Weights of a small mixture-of-experts language model, trained from scratch on English Wikipedia.
Size: width 256, vocabulary 32768, 61.3M parameters.
Experts: 80 experts in each of 7 layers, 96 SwiGLU neurons an expert, 2 picks a token, a softmax router, a shared expert of 128 neurons.
Training: a variant of Adam for the experts, 574M tokens, 8756 steps.
Below are experts of layer 4 (counted from 0) of a mixture-of-experts language model. Rows are named router (the router's row for the expert), down (a neuron's output weights, with its number) and show model dimensions 0-255. Each number is 128 + 32 x the weight over its row's rms, rounded and kept within 0 to 255.
After each expert's rows: a language model's description of what the expert responds to. This comes from a sample of Wikipedia text that the model never trained on.

# expert 13
router [106 118 140 148 163 128 152 112 182 144 163 146 104 195 102  94 122 127 168 131  79 118 130 121 110  98  54 143 115 122 127 166 102 160 106  66 109 137 162 124 135 161 103 150 185 202 153 127 141 163  56 106 111  81  57 102 151 168 138  45 110  98 108 148 157 139 138 117 138 153 111 155  94 158 147 103  99 131 144 107 103 114 105 131 159 158 135 161 121 152 134 134 111 100  93  94 144 135 128  95 150 100 178 147 166 133 138  87 174 125  92 141 107 138 135 121 115 133 106 120 114  97 147 122 126 170 151 127 210  56 135  92 180 137  89 184 168 102 137  87 169 136 117 144 169  96 135 122 121 178 131 156 120 129 157 167 165 150 120  87 144  77  58 109 168 109  82 128 123 132 110 137 156 136 106 131 146 139 145 100 131 132 130  75 116 108 120 136  53  59 120 162 170 144  94 119 138 154 130 195 130 135 106 127 135 149 157  59  99 170 111 121 129  74  88 131  96 105  98 169 172 169 126  69 181  53 112  59 147 134 162 152  63 174  90 176 165 114 172 153  95 144  91 101 217  94 114 163  99 101 173 137 122 151 166  81]
down0 [160  96  77 138 102 109 168 135  95  85 111 113 152  98 145 103 183 123 138 126 136 118 102  89 167 147 120 114 107 120 177 114 146 100 137 144 113 134 101 129 120 142 138 126  73  60 109 129  79 122 170 145 117 121 204 112 138 156 125 109 228  94 138 111 106  98 112 152  99  82 214 124  95 158 122 119 182 184 140 109 124 108  84 145 167 127  98 172 132 113 102 144 148  76 153 166 161 173  47 119 126 181 136 140  95 136 143 120  95 174  99  96 192 112 107 135  66 144 102 108 159 133 106 104 151 166 120  80  94 185 126 224  48 143 133  89 114 124 130 197 162 127  85  97 120 170 113 122 141 153 134 152  80 119  87  83 130 151 133 177 196 163 169 144 119 125 124 133 139 153 133  92 117 195  84  83 153 144 115 139 152  94  84 135 151 156 115 144 149 157 109 125 153 144  87 159  83 129 129 116 148 156 127 137  94 117 119 126 140 111  76 196 118 145  75 151 106 101 128  77 147 127 129 102  71 193 125 138  54 125 122 130 171  97  87 149 146 108 115 118 136 122 170 184 103 120 122 112 130 198 150  77 126 109  86 188]
Given names and middle initials right before a surname, such as William, Robert, R. B., often after "by" or "son of".

# expert 49
router [136 120 143 144 146 140 123  97 121 145  53 153  93 130 105 127 155  71 143 100 142 132 134 147 151  99 143 149 144 136 135 159 100 100 123 171 163 131 186 155 127 156 108 157 182 171 115 130  91 120 123 132 149 161 105 143 166 108 142 137 125 112  97 132 100 142 174 119 135 162 143 198 110 120 142 174 137 126 153 155 135 120  97  98 193 170 129 124 101 126 104  98  82 134 118 148  92  94  86 135 145  90 166 158 212 152  65 100 104 127 122  79  93 134 110  75 176 136 128  93 129 115 153 141  76 147 141 148  48 177 102  88 123 119 125 105  97 164 154 174 158  84  92 107 133 134 177 145 116 101  90 176  91 100 139 194 132  93 126 101  97  67 139 110 149 141 103 123 100 172 119  45 127 116  89 116 139 160 115 159 122 177 158 123 178 160 161 124 132  73 124 118 131 136 108 142  96 170 173  88 165 104 190 112 122 143 167 114  78 160 140 159 189 154  70 128 118 113 126 112 173 157 143 174 178 121 131 106 141  81 121  95 108 132  49  87 158  84  38 192 218 122 144 184  89 147 194 150 166  91 129 142 135 143 162  80]
down0 [140 131 110 136  77 177 182 118 188 151 149 129 156 131 129 100 152  91 126 162 145 166 145 197 141 180 177  71  89 138 172 178  82 137 160 109 155 118 133 162 103  70 165 101  97 220 169 109 107 202 147 104 175 103  95 147 135 118  91 132 147 171  70 122  80 202 125 164 158 122  76 107 163  77 130 145 124 122 135 101 123 110 132 101 191 107 127 140 148  98 133  91 119 133  76 110 110 104  90 102 152 180 165 103 159 131  95 138  85 116 128  71  90  56 120 165 113 146 136 101 129 123 103 176 113 156  85 122 116 145  94 168 137 127 146 127 117 152  85 127 125 115 112 149  85 158  61  79  92  86 141 123 100 174 140 119 138 147 102  93 156 144 167 137 171 120 108 140  88 152 188 119 156 113 112 111 103 152 134 155 103 167 164 152 145 139  53  71 178  97 143 108 136 101  78  80 164 128 136  87  74 131 163 105 136 134 189 119 145 123 155 134  88 140 118  69 161 111 132 125 147 135 131 165 134 163 156  71  91 125 153  97 170 131  54 134 149 168  88 153 109 122 155  73 107 138 125 118 123  69 139  97 197 155  76 135]
Copula and passive forms such as was, is, are, been, being, became, often after it, has or to, as in "has long been".

# expert 34
router [140 135 138  86 139 137 122 172 134 116 160 124  99 166 117  91 124 153 180 119 144 125 114  91 116 113  64 164 128 206 113 140  83  83 132 146  94 103  94 144 117 153  69  87  79 138 120 133  95 134 126 170 135 131 103 146 143 174 119 201 137 116  67 128 162 114  99 136  88 140  61  88  97 115 128 104  87  94 109  95 114  67 120 116 175 149 133 113 154 163 188 113 164  70 150 181 109 105 109  85  69 129 153 166 110 152 115 151 123 169 164  91 126 154 141 173 147 103 172 177 125 126 112 185 132 160 143 130 139 142 188 151 120 119 111  90 131 112 133 113 144 139 112 130 138 151 144 160 170 105 204 152 121 124  44 144 161 138  71 102  65 142  91 140  84 164  91 150 170 134  95 155  61 107 159 123  57 152 146 146 135 137 147 160 103 108 153 114 173 127 153 109 137 148  73 142  84 134 123 186 144 151 164 112 127 145 170 143 122 130 116 120 134 103 106  70 116 127  77  78 135  60 149 102 122 129  84 109 129 151 150 155 199  92 185 187 156 121  89 141  62  86  99 122 197 125 135 188 143 123 153  45 131 169  93 111]
down0 [131 107 129 142  91  84 103 133 162 203  88 106  81  97 101 137 124 146 219  98  65 111 138 120 145  78 162 106 107 104 118  98 126  57 133 114 147 186  92 138 129 136 133 132 136 165  87 137 179  82 130  91 127 107 134 160 121 130 169 100  73 153 126 117 115 145 151 168 109 120 140 197 137 114  95 179 103 128  56 103 185 105  87  56 166 125 168 122 153 119 119  76 146 110 149 183 110 134 174 129 143  69 184 128 179 117 173 158 139  87 146 104 144 132 123  96  97  98 169 158 132  55 155 180 164 139 122 144 118 118 152  97  88 135 127 120 140 107 110  97 103 117 111 112 215 158 115 102  96 150 111 129 123  98  96 107 120 137 197 116  95 135 174 152 161 140 129 137 129 160 142 147 122 106  90 128 185  82 107 188  83  60 119 137  83  97 165  98 116 114 128  93 105 132 167 113 141 126 145 117 133 140 170 103  80 153 133 158 184 145  94 162 119  84 162  72 177 178 140  83  68 126 154 124 103 169 179 117 139 175 129 150 145 131  93 169 132  80  91 135  74 177 122 111  96 182 170 128  84 129 133 134 111 166 150 183]
Country, state and region names or their first pieces, often after New, South, East, such as India, Jersey, Carolina, Zealand.

# expert 62
router [ 88 114  96 122 180  83 101 128 102 180 123 156 118 114 154  56  66 128  77 139 153 137  83 116 115 113 144  87 136 129 148  87 178  98 150 189 151 124 116 144 108  97 142  97 141 172  91 161 188 133 152 154  83 153 136 137 170 143 123 165  68 134  95 144 128 146 126 120 172 191 113 113 130  96 108  95 128 164 116 155 117 143 125 161 164 161  56 124 117  78  55 112 180 170 167  98 111 128  99 160 118 129 151  73  84 131  64 104 137 116 137  92 116  75 130 123 102 127  88 150 149 116 102 161 181  82 139 125 122 188 109 161 123 122 107 119 149 187 122 183  52 138 137 100 120 124 167 127 107 115 116  80 116  91 178 115 162  88 168 139 162  89 130  82 103 162 123  76 165 152 111 126 144 141 110 118 162 104  84  88 157  89 101 128 180 169 141 116 147 177 120 131 140 148 112  62 153 105 130 124 200 135 149 159 120 123 104  83 191  85 153 153 145 138 102 140 111  94 155  76 164 119 174 141  94  40 196 119 113 133  62 138 116 113 132  97 130 171 217 133 130 125  80  98  96  88  91 145 154 116 108 138 102 120 169 102]
down0 [151 160 158 155 112 127 114 101  84 100 207 145 114 108 106 127 100 112 171 188 142 139 118 132 164 166 151 170 115 159 109 139 165 128 219 139 107 205 101 149 105 105 120 110 152 110 162 119 104  90 172  75 133  61 166 131 172 137  86 113 107  84 125 122  97 170 105  86 181 122  75 117 166 115 202 155 131 178  98 157 144 159 131 179  98 172 181 127  79 148 149 151 112 132  86  91 129  65  95 125 105 170 124 157 150 163 169 115 126 138 123 127 139  86 135 164 126 129 157 128  71 185 183 182 115 125 131 150  60 115 155 111 142 142 107 129 157  93 117 151 155 141 207  95 112 145 180 117 127 124 113 145 116 153 107 135 119 156 168 148 155  95 102 101 150  92  90 125 122 101 126  97 127 148 134 131  58 147 121 106  91 150  91 125 164  83 134 182  78 128 120 132 134  96  48 144 141 115 104 125 165 146 102 150 156 120 182 103 175 171 163  45 107 127 116 139 166 142  90 115 109 150  52  71  79 129 115 162 101 145 130 158 104 164 131 112  71 112  65 143 107 121 155 119  70 121  99  93 116  61 170 139 136  89 116 158]
Suffixes ending verbs and adjectives, such as ing, ed, ated, ized, ious, as in wond-ering, embro-iled, inc-ited, m-ixed.

# expert 11
router [170 118 166 119 147 137 138 136 136  86  93  79  55 181 137 158 121 103 175  36 113  62 153 124 182 145 143  91 154 116 145 143 135  84  78 165  72  72 165 121 125 128 150 146 185 146 141 102 134 103 122 120 171  98 117  81 140 121 164 112 165 150 101 162 142 133 109 115 124 145 138 142 137 151 124 141 136 115 124 105 139 165  79 105 145 111 119  61 116 133 144 118  85 148 105 189  98  90 104 162 150  61 138 160 207 150  86 117 135 138 144 106 102 125 150 109 171  83 170 122 130 130 145 121  93 152  87 117  94 155 157  93 170 148  91  92 153  84 153 167 164  86 136  96  86 137 145  80 125  75  78 117  94  89  91 177 110 152 101 142 103 122 155 136 127  76  74 113  80 138 145 112 163 161  72  84 136  79 147 168  88 183 157 208 163 120 194 112 119 137 103 104 118 134 139 125 171 142 129  88 100 130 164 100 182 163 172 152  74 146 145 103 141 152 129 154 129 178 182 155  87 168 134 128 140 167 121  96 128 133 111 112 151 146  90 123 104 115  61 167 190 115 163 167 149  81 183 111 175 156 124 122 100 178 104 181]
down0 [115 107 112  98 113 122 109 150 115 138  87 158  78 105 123 141 164 127 128 107 173 137 135 146 162 119 144 148 128 123 181  99 190 104 126 150 131 172 167  90 137 139  88 115  91 132 118 150 132 127 132 106 148  99 164 147 130 100 109  83 157 187 131 123 171 150 140  41 120 164 140 106  99 144 105 114 130 163 163 151 127 142 156 111 105  87 116 144 171  60  83  75 143 112 134 157 111 126 157 113 116 120 153 157 117  69 198  89  80 127  78 178 128 127  74 106 189 160  86 176 130 107 133 185 201 130 171 114 215 184 138 132 155  95 101 142 181 142  89 212 125 173 175 167 106 131  94 116 129 102 210 111 174 165 134  80 105 123 151 125 140  69 148 153  93 110 179 139  81 122 153 162 123 101 128 118 143 127 164 117 146 100 111 106 162 214  83  96 118 105 133 132 105 139  89 101 105  92 124 195 167 116 174 129 139  95 119 146  93 104 106 107 127 127 139  91 130 141 100  43 131 111 130 111 111 157  94 142 193 131 116 131  29 129 114 138 127 104 178  65 105  88 133 163 112 148 147 146 112 147 123 111  81 109  55 124]
Subject pronouns and "was/is/were" near the start of a clause, especially species stubs like "It was described" and "It is endemic".

# expert 61
router [ 99 108 183 101 159 135 114  70 104 139 145  51 118 123 140  84 137 118  88 101 136 124 104 120 120 179 147 118  89 148 104 171 157 119 144 149 125 170 141 187 116  81 133  68 108 103  79 104  96 152 156 168 101 166 117  86 176 142 122 112  73 172 141 133 153 132 169  95  87 135 134 135 173 103  60 136 111 160 147  85  96 164 121 103  65 163 196  89 163  85 202 116 148 161 141 181 102 155 117 199  94 147 117 137 112 180 135 164 160 171 144  86 113 168 148  97  62 100 108 166 122  94 164 174 108  68  80 163  89 156 144 177 121 151  96 113  87 103 120 180 154  81 141 145 104 101 132 150 139 106 140 113 145 143 149  92 102  82 131 180 146 160 180  62 118 114 111  84 167 143 184 106 148 124 152  91 192 153 124 147 150 110 128 165  79 132 142 116 136 137 178  84 169 137 119  87 141  93 122  94 162 125 146 201 138 116  74 134 134  99 110 112 139 129 135 117 147 112 112 112 168 172 130 136  59 104 122 159  88 162 125 209 133 137 108 142  92 109 139 158 123 199 168 149 135 113 100 147 123  98 169 115 161  89 127 171]
down0 [ 96 185 133 125  88 128 172  47 201 135 103 127 154 141 100 134 191 147 162 148  49 133 121 126 107 164 123 175 112 137 126  99 101 142 146 145 127  92 114 113 128 133  84 145 161 136 158 133 166 129  75 131 104 132  98 169 114 129 135 123 128 119 138  91 143 125  90 142 143  47 106  97 167  72 124 133  92  85  74 126 124 130  90 118 115 157  98 140 109 134 123 111 146 121 117 135 113 152 170 109 105 143 121 103 146 153 118 123 176 135 106 122 105  51 135 146 120 157 152 122 104 152 122 191  78 135 172 128 150 109 162 136 149 166 158 139 136 159 122  80 122 162 131 152 188 149  98 159 149 147 164 110 101  53 103 138  94 187 124  58 134 120 118 157  97 106 255 171 115 177 153 169 140 126 115 103 169 132 155 170 141 129 168  71 146 149 139 153 168 166  75 144 124 198 129 100 115 101  92  66  93  91 160  47 144  95 116 157 171 135 122  75  89 155  83 163 204 143 142 138 110  84 137  96 208 145  79 179 121 124  84 112 100 127 165 113 147 159  84 108 146 105  88 130 119 100 116 111  90 162 109 130 153 126 166 107]
Words and labels in sports results and infobox fields, such as Apps, Win, Country:, Turnout, Visiting team, and verbs like helped or fire.

# expert 51
router [133  59  86 108 109 124 116  83 190 127  57 130 135 136 109 147 153 135 121 159 198 123 123 142 157  88 153 161 119 113 159 170 155 110 159 161 135 140 194 142 131  83 105  96 133 134  84 118 128 162 156 165 102  95 121  56 134 119 145 118 137 159 134 158 109 143  67 100  94 127 168 187 181 158 102 128 166 153  86 135 171 178 181  99 108 147 157 125  67 170  90 152 144 139 134 120  94 113 131 126 118 112 127 142 106 155  96 102 102 102 124 130 145 114 105 129 145  96 126 135 102  85 121 180 159 139 140 108  64  65  54 154 108 121 102  71 127 167 122 174 152 116 123 160 127 113 155  93 126 110 148 124 165 136 157 143 182  90 111 112 100 157 148 183 133  76  93 138 134 103 166  94 165 138 138 114 136  86  71  54 130  94 173  82  92 134 170 129 146 138 103 165 125 151 103  69 127 195 168  75 128 110 118  88 168 153 122 141 145 176 174 121 152 155 208  92 123 152 147 190 139 125 132  86 106 159 163 119 134 113 159  99 138 171  93  78 116 152 117 151 129 167  73 152  70  79 125 143 206  92 134 204  97 172 171 153]
down0 [ 78 116 130 109 202 156 156 204  99 126 162 104 154 177 160 138 125 144 113 179 169 107 155 174  90 124 177 145 170  97 166 128 161 170 173  73 140 115 154 125 174 131 140  78 133  66 100 119 112  92 169 134 138 182  57 188  75 110 141 157  89 118 128 153 137 216  75 116 160 176 129  83 115  66 136 133 131 138  99  95  76 121 166 120 132 160 111 158 149  95 100 121  87 103 191 159 132 211 125 145 123 135 121 105 172  91 109 162 119 119  96 106 133  87 121 227  86 155 165 136 125 169 136 164  82 133 110  76  75 148 155 102 118 108 139  79 131 127 101 110 161 174  99 157 146 100 114 111  99 139 152 143 123 105 135 161 115 165 147  91 115 126 121  80 111 163 147  77 119 109 168 168 126 194 117 167 122  99 136 117  97  94 170 131 103 159 124 147 165 164 134 107 133 109 174 144 141 147  86  68 121  88  66 117 123 128  99  68 140  97 129  81 134 142  90 156  74 163 100 102 109 124 120 106 142 123 181  92 119 123 141 160 100 149  83  90 105 168 162 110 102 145  94 113 125  96  88  66 137 137  97 123 161 164  95 126]
The preposition for, also at and in, and transitive verbs like won, took, received, attended, published, coming before a noun phrase.

# expert 21
router [109 133 112 146 118  89 122  94 180 126 112 147 182 159  87 103 175 116  96 113  84 170 181 124  66 116 117 118 100 127 144 177 107  81 119 159 104  90 122 176 131 127 163 103  72 114 130 124  95 168 114 145 175 173 117 194 143 144  60 134 118 107 166 130 158 121 104  51 184 158 122  79 108 149 150 126  98 189 112 113 119 100 171 146 105 154 162 118 157 155 171 161 168  74 166 124 137 136 157 164 159 120  42  96 181  98 113  90 117  84 125  94 118 113 155 122 172 124 148 168 124 148 155 139 117 163 110 108 114 192 164  97  99 160 172 117 137  97 130  84 170 126 122 123 137 113 136 119 121 177  80  88  93 103  75 136 173 123 123 160 124 117 141 152 150 126 112 130 104 107 100 145 138 135 204 178 176  70 172  95 181 145 136 194 105  96 120 130 187 162 166 125 108 145 180 131  95 183 126 122 102  96  79  73  92 140 124 155 101 149 128 155 103  76 211  80 126 128  85 109 108 111 150 143 146 159  64 118 141 138 125 187 149 133 153 191 184 149 113 175  99 130  91 173 152 104 104 151  78 121 172 141 113 146 100 151]
down0 [ 45 141 102 122 185 147 117 136 125 117 178 125 147  72  85  76 185 166 129 134 181 112 131 184 143 134 104 130  63  85 116 113 102 132 149  81 167 123 100 191 242  94 159 108 163 172 106 108 141 170 129 102 135 109  85 134 130 117 163 138 115  87 161 144 128 163  74 147 149 185 100 105 101 130 221  99  67 144  72 163 195 102 127 123 145 101 142 156 106 104 113 134 124  96  74 165 152 128  88 143  68 137 120 118 151 159 142 157 108 111 115 145  82 102 126  99 115 123  86  87 170 168 109 122  85 158 157 151 145 145 144 123 119 160 171 124 115 119 132 157 128 130  97 120 124 129 154 115 147 109 141 167 133 160 125 115 162 174 177 148 154 104  83 126 146 170 112 139  92 118 116 158 104 144 140  98 153 126 124 163 107 136 134  47 175  88 143  95 171 163 140 113 136 153  53 166  96  63 155  88 208 106  91 154  87  87  93 151 159 133 143 109  95  95  81  98 117 147 155 147 131  90  72 178 120  79 149  77 171 157 125 124 162 137 127 129 199 120 119 128 112 159 121 116 122 151 164  91  55 155 109 153 115 120 110 133]
Pipe separators between cells in wiki tables of results, votes and statistics, plus infobox fields like Preceded, Incumbent, Elevation:, PTS.

# expert 48
router [ 99 143 118 114 151 154  99 137 110  82 125  95  99 128 202  91 125 132 181 148 145  75 161  86 102 114 130  60 159  79 183 175 104 141  79 110 149 131  31  93 102 191  96  99 125 161  91 145 180 137 136 133  93  89 137 133 194 156 144 119 126 115 106 123 103 150 157 145 152  56  90 130  53  63 124 133  69 131 127 136 129 156 121 177 173 162  96 133 188 138 105 165 143 152 120 126 159 172 133 118  86  98 136 113 161 120 129 118 160 146 126 120  96 109 133  83 161 102 143 137 170 122 114 111 133  88 138  81 165 159 152 136  88 118 113 166 144 116 112 151 155 102 163 136 177 154  83 103  77 112 102 133  82 143 167 112 159 175 102 128 147 119 110 146 148 100 149 127 170 107  71 142  63 184  90 105  84 160 106  80 183 112 126 119 102  80  96 152 111 159 102 109  78 103 158 139  95 141 121 110 138 143 139 176 179  91  89 153 155 123  90 179 156 132 105 129 149 126 175 131 131 124  95  85 138  94 121 148  79 103  68 105 139 150 134 107 144 167 177  93 107  56  71  96 226 142  97 131 135  92 182 124 153  78 119 113]
down0 [147 143 139 153 121 137 159 160 194 160 144  99 137 163 108  71 106 111 148 121 100 148 140 161 142 123 126 128 117 152 164 157 158 108 117  97 115 144 105 133 127  84 137 140 171 141 177 112 142 152 145 115  84 122  95 167 205 125 161 114  49  98 158 111 128 165  78  79 195 134 104  86 116 111 158  73 128 136  25 168 129 117 128 150 110  80 147  79 139 112 113 153  84 125  81 152  90 110 176 113  97 173 163 107 120  71 151  73 140 148  87 163 176 105 179  70 175 111 154 110  71 142 183 182 158 115 145 184  80 127 139 173 128 136 130 140 122 172 119 131 116 119 119 138 190 157 130 142  87  97 167 160 107  90 121 125 158  97 184 139 176 111  95 165  92 121 108 148 144 106 115  88 120 112 133 106 143 142 101 153 110  98 130 145 158 129  90  53 102  91 123 130 148 164  71 131 106 180 119 163 130 180  95 137 129 114 135 173  97  94 138 149 141 162  55 174 137 128  96  82 137 128 160  65  84 123 180 163 103 115 136  96 141 140 124 144 142 160 147  69 134  93 150  50 210 147  86 158 125  63 167 104 112 115 156 119]
Adjective and noun endings for fields and abstractions like -ical, -ology, -ary, plus social, political, cultural, art, War.

# expert 37
router [ 91  78 154 139 163 127  93 147  91 165 147 119  80 114 122 143 122 171 139 142 102 135 103 133 161  50 128 162 106 129 141 159 129  98 195 130 163 124 145 143 110 110 142 151 144 138  85 125  99 166  99 176 133 134 105 197 112 139 200 159  65  78 163 167  69 136  98 137 165 205 197 177 151 148 131 191 110 110 130  64 196 126 157 125 171 160 123 136  82  34 169  83 110 168 136 115 112 133  93 117  92 134 132 150 176 148  54 146 103  84 117 123  99  93 123 123  77 158 130 120  91 103 184 144 104 116  86 143 126 171 108 118 152  96 136  86 160 186 120 135 114 173 111 163 122 141 150 184  73 125 149 115 114 117 157 106 135 106  82 138 149 111  45 197 133 130  79 112 123 172 121  71 147 138  98 118 146 128 174 138 144 171 146 113 155 179 161  81 131 107 174  99 127 138 125  51 141 131 174  90 144  76 134 119 101 137 118  93 167 109 164 145 174 202 145 123 132 147 131  93 161 107 134 139 143 148  94 158  91 128 107 108 127 148  97 110 142 105  78 171 179 118  94 154 127 166 115 153 112 129  79 124 137 102 149  98]
down0 [140 141 120 109 148 129 127 135  90 110 122 193 176  88 109 144 203 100 135  48 110  60 134  58  97 158 100 147 129 151 139 172 153 156 173  74 136 136 113  80 158 171 180  91 150 148 129  99 138 148  98 156  96 181 134 177 124 147  54 124 182 134 123 166 146  99 137  81 131  77 165 147 163 110 153 148 141 115 102 135 141 147 129 106 126 112 114  85 120 141 149  93 103 149 116 160  79 136 109 110 127  88  66 172 130 105  93 241 162 143 148  98 132 124 131 159 172 104  85 144 137  93 153  95 148  95 121 142 175  73 122 160 146 123 133 158 130 108  82 121 119 137 144 133  83 120 140 151  96 185 135 110 115  98 125 118 126 199 119 179 122 139 152  64 135 145 100 133  79  85 131  79 135 132 142 107 100  98 128 150 155  57 117 121 134 105 113 121 155 112 119 142  88 105 191  82 116 141 139 158  87 136 112 110 150 138 176 181 184 117 158  82 137 100 142 109 121 128 109  73 153 149 106 129 152 206 116 104 153 123 142  98 140 119 149 132 181 122  74 247 163 127 132 100 204 109 156  77  83 135 149  90 160 109 166 137]
Have, had, has and modals like would, could, might after a pronoun, often in quoted first-person speech, such as "I had", "would have".

# expert 30
router [151 132 149 184 119 125 106 105 137 162  95 123  93  97 126 126 141  88 151 127 112 121 154 154 177 164 162 104 127 102 129  76 111 129  87 188 145 148 165 130 171 116  82 110 157 123 133 148 109  77  99 183 183 107  76 154 146 156 165 102 137  88 129  95  97 121  99 188  70 128 128 151  96 111 185 140  74 115 124  82 104 118 116 125 165 169 146 130  71 147  62 137 136 122 152  88 143 102 105 133 139  82 153 173 170 157 106 178 133  57 200 206 110 145 106 133  98 106 143 105 158 102 118 100 104 136 103 105  73 194 111 133 132 114 114 106  99 161 128 149 144 102 115 106 124 180 133 123 100  85 109 112 125 121 129 131 115 108 148 141 133 100  53 123 167 113 105  75 148 177 111  96 149 176  63 102 117 101 136  76 133 160 153 130 118 100 190 121 132  48 160 119 139 175 122 105 165 114 109 147 100  86 111  81 117 153 153 114 109 198 129 122  77 117  66 119 141 158 231 124 174 133 110 153 111 152 154 169 140 114 107  92 164  89 112  39 139 152 130  55 161  98 138 188 140 155 136 122 102 124 120 183 104 184 153 107]
down0 [136 190 178 133 108  95 181 173 135 120  62 139 161 117 122 130 116 155 101 144 162 166 155 147 151 141 129  38 192 101  97 139  90 107  90 107 120 114  92 101 164 179  79 127 119 109 129 132 146  86  91 233 110 151 127 129 104  97 183 153 104 139 112 142  97 128 139 140 119  80 133 131 116  95  85 116 170 137  96 158 154  84 115 138 149 145  85  67 109  41 156 162 150 145 176 126 143  79 119 159 138 113 209 147 160 195 145  72  89 119 119  48 113 113 142 127 145 142 116 157 105 128  97 126 188 176 115 102 148 141  85  97 126 194 107 112  99 191 141  83 127 129 161 106 152 155 137 119 160 136 110 147 106 146 115 133 163 134 147 149 120 109 168 188 100 173 179  93 125 129 159 132 147 123  92 137  84 124 148 170 110 117 128 129 126 118  96 190 118 101 119  99 112 204 134  57 116 119 123  89 167 121 116 149 133 130 162 158 155 121 157 153 163 131  69  66  91 109 137 130  76 131 130  92  47 116 152 165  82  89 185  92 152  90  98  94 111 120 161  99 114 112  86  91 140 148 121 136 163 141 119 165 125 102 140 183]
Adverbs and connectives after a comma or mid-clause, such as only, often, but, which, also, although, usually.

# expert 47
router [175  69 152 167  98 121 138 144  94 129  76 164 114 106  94 136 102 145 128 150 185 107 132 108 141  94 149  73 142 112 134 168 133 136 119 162 111 126 125 100 150  97  88 154 108 117  99 167  88  91 132 136 132 114 125 178 174 138 130  87  76 120 116  45 115 125 122 159 116 141 128 135  41  93  95 145 118  99 104 166 123 147  79 101 131 153 146 109  95  70 126 119 127 107 171 108 108  60 102 123  62 142  99 175 116 113 146 144 111 151 142 121 106  96 121 122 163 131 123  81 131 130 156 166 133 131 160  53 120 187 174 114 107  75 122 115 105 140 104 122 183 105 118 138  87 100 144 112  93 120 115 186 115  84 169 126 161 131 116 142 133  95  92 106 156  42 123 150 115 177  97 107  80 125  76 153 121 157 173  67  64 155 113 136  98 115 188 110 150 115 114 127 131 209 134 136 201  75 113 198 105  57 159 149 148 133 100 141 179 177 151 142  78 151  87  63 168 141 162 204 145 109 101  89 129 164 160 150 105  73 119 120 131 137 151  74 165 142  86 125 133 101 141 157 122 144 136 176 131 135  78 200  98  86 132 135]
down0 [117 167 111 102 127 119 175 210 156  98  86 146 150 158 145 107 138 144 116 166 154  93 166 180 142 125  91 156 145 117 150 130 181 113 119 136  83 148 168 116 171 139 164 197 133 135 147 139 100 111  99 158  97  46 145  99 172 178 135 115 129  92 116 146 154 207 122 113 111 121 113 104 175 135 100 115  83 157 177 100 126 126 157 153 157 138  85 204 195 110  79 128 167 134 185 110 192 126 111 140 111 131 125 128  78 129 115  49 149 136  75 107  99 132 134 108 126 154 129 149 100 130  87 166 147 159  66 122 102 134 114 138  87  90  92 127 199  91 143 135 125 125 111 105 132 134 128 109 151 145  84 125 145 127 125  92 123 112 115 156  82 100 154  96 102  83 115 179  88  93 153 137 105 181 120 138 167 111 100  65 105 104 143  79  98  88  81 125 163 100 133 121 143 137 137 125 163 163  79  78 166 111 154 191  70 127  56  94 149  70 145 105 178 112 169 125 164 121 154 149  96 132 135 117  47  96 147 182 102  81 137 149 172 125 210 181 111 160 170 137 163 154 140  84 121 116 134 108 140 126 116  63 123 174 116 109]
Demonstrative and relative words such as that, this, which, same, these, previous, latter, following a noun or "the".

# expert 52
router [122 158 150  95 141 106 116 130 130 142 135 126  98 140 110 119 140 144 102  40  69  68 117  59  82 122 148 147 134 123 102 128  98 115  72 141 149 107  67 126  82 115 127 106 148 139 102 105  80 106 144 147 128 162 165 213 137 140 155 155 121 132 141 129 176 116 149  58 119 102 140 130  98 180 134 130 153  95  97 100 136 106 202 140  95 101 160 105 100  80 178 133  90 114  57 117 171 169 164 121 184 173 111 147 146  97 178 102  72 101 103 118 147 136 141 106 110  65 140  84 100  87 127 116  69 161  90 100 134 155 126 206 156 122  99  91  92  95 195  97 179 197 160 152 130 153 134 126 134 139  71  94 184 159 132 117 151  89 161 125 135 162 163 107 133  95 149 161 163 163 195 139 154 133 161 126 200 105 156 127 146 149 147 105 162 122  72  93  98 117  80 115  93 102 187 125 123 105 165 185 132 137 141 106 154 118 133 118 125  95 173 125 120 136 163  98 165 104  89  93 135 109 177 158 109 140  79 114  96 121 162 139 116  75 172 145 109 160 136  88 135  85 176 101  98 149 185  98 182 163 168 139 133 181 126 146]
down0 [ 99  89 156 134  87 120 128 139 146 141 106 112  89 209 122 121 141 133 142 137 158  57 117 143  88  93 149 104  96 111  88 104 168 115 117 217 128 145 131  80 126 142 121 162 139 106 113 109 118 117 127 130 127 181 148 137 132 153 120  29 149 151 163  86  86 128 118 143  97 111 145 160 150 121 131 159 127 141 161 156 105 107 154 161 171 133 177 136 124 112  94 156 144 121 167 107 141 144 154 159 124 138 125 235 114 126 155 139 149 116 144  87 107 118 136 182 100  78 169  82 116  90 155 137 138 113  97 106 170 106 164  72 105 132 135 148  98 127 122 137 108 126  86 187 154 114 125 180 117 151 173  96 191 155 182 138 162  93 141 121 132  75 137 132 121  86 134 178 138 116 113   9 147 102 145 102 110 107 119 120 134  84 131 131 104 184 148 166 105 122 119 135 118  31 122 116 122 148 210 102 104 215 120 117 100 146 138  98 132 122  83 124 135 131  71 115 120 111  92 115 134 136 186  96 121 112 145 105  62 163 169 151 100 206 109 162 140  91  75 177 117  86 133 222  88 110 125 138 128  96 162 151 149 107  68 142]
Pipe separators and header words in sports and election tables, especially row-initial pipes and columns like Votes, %, Seats, Pts.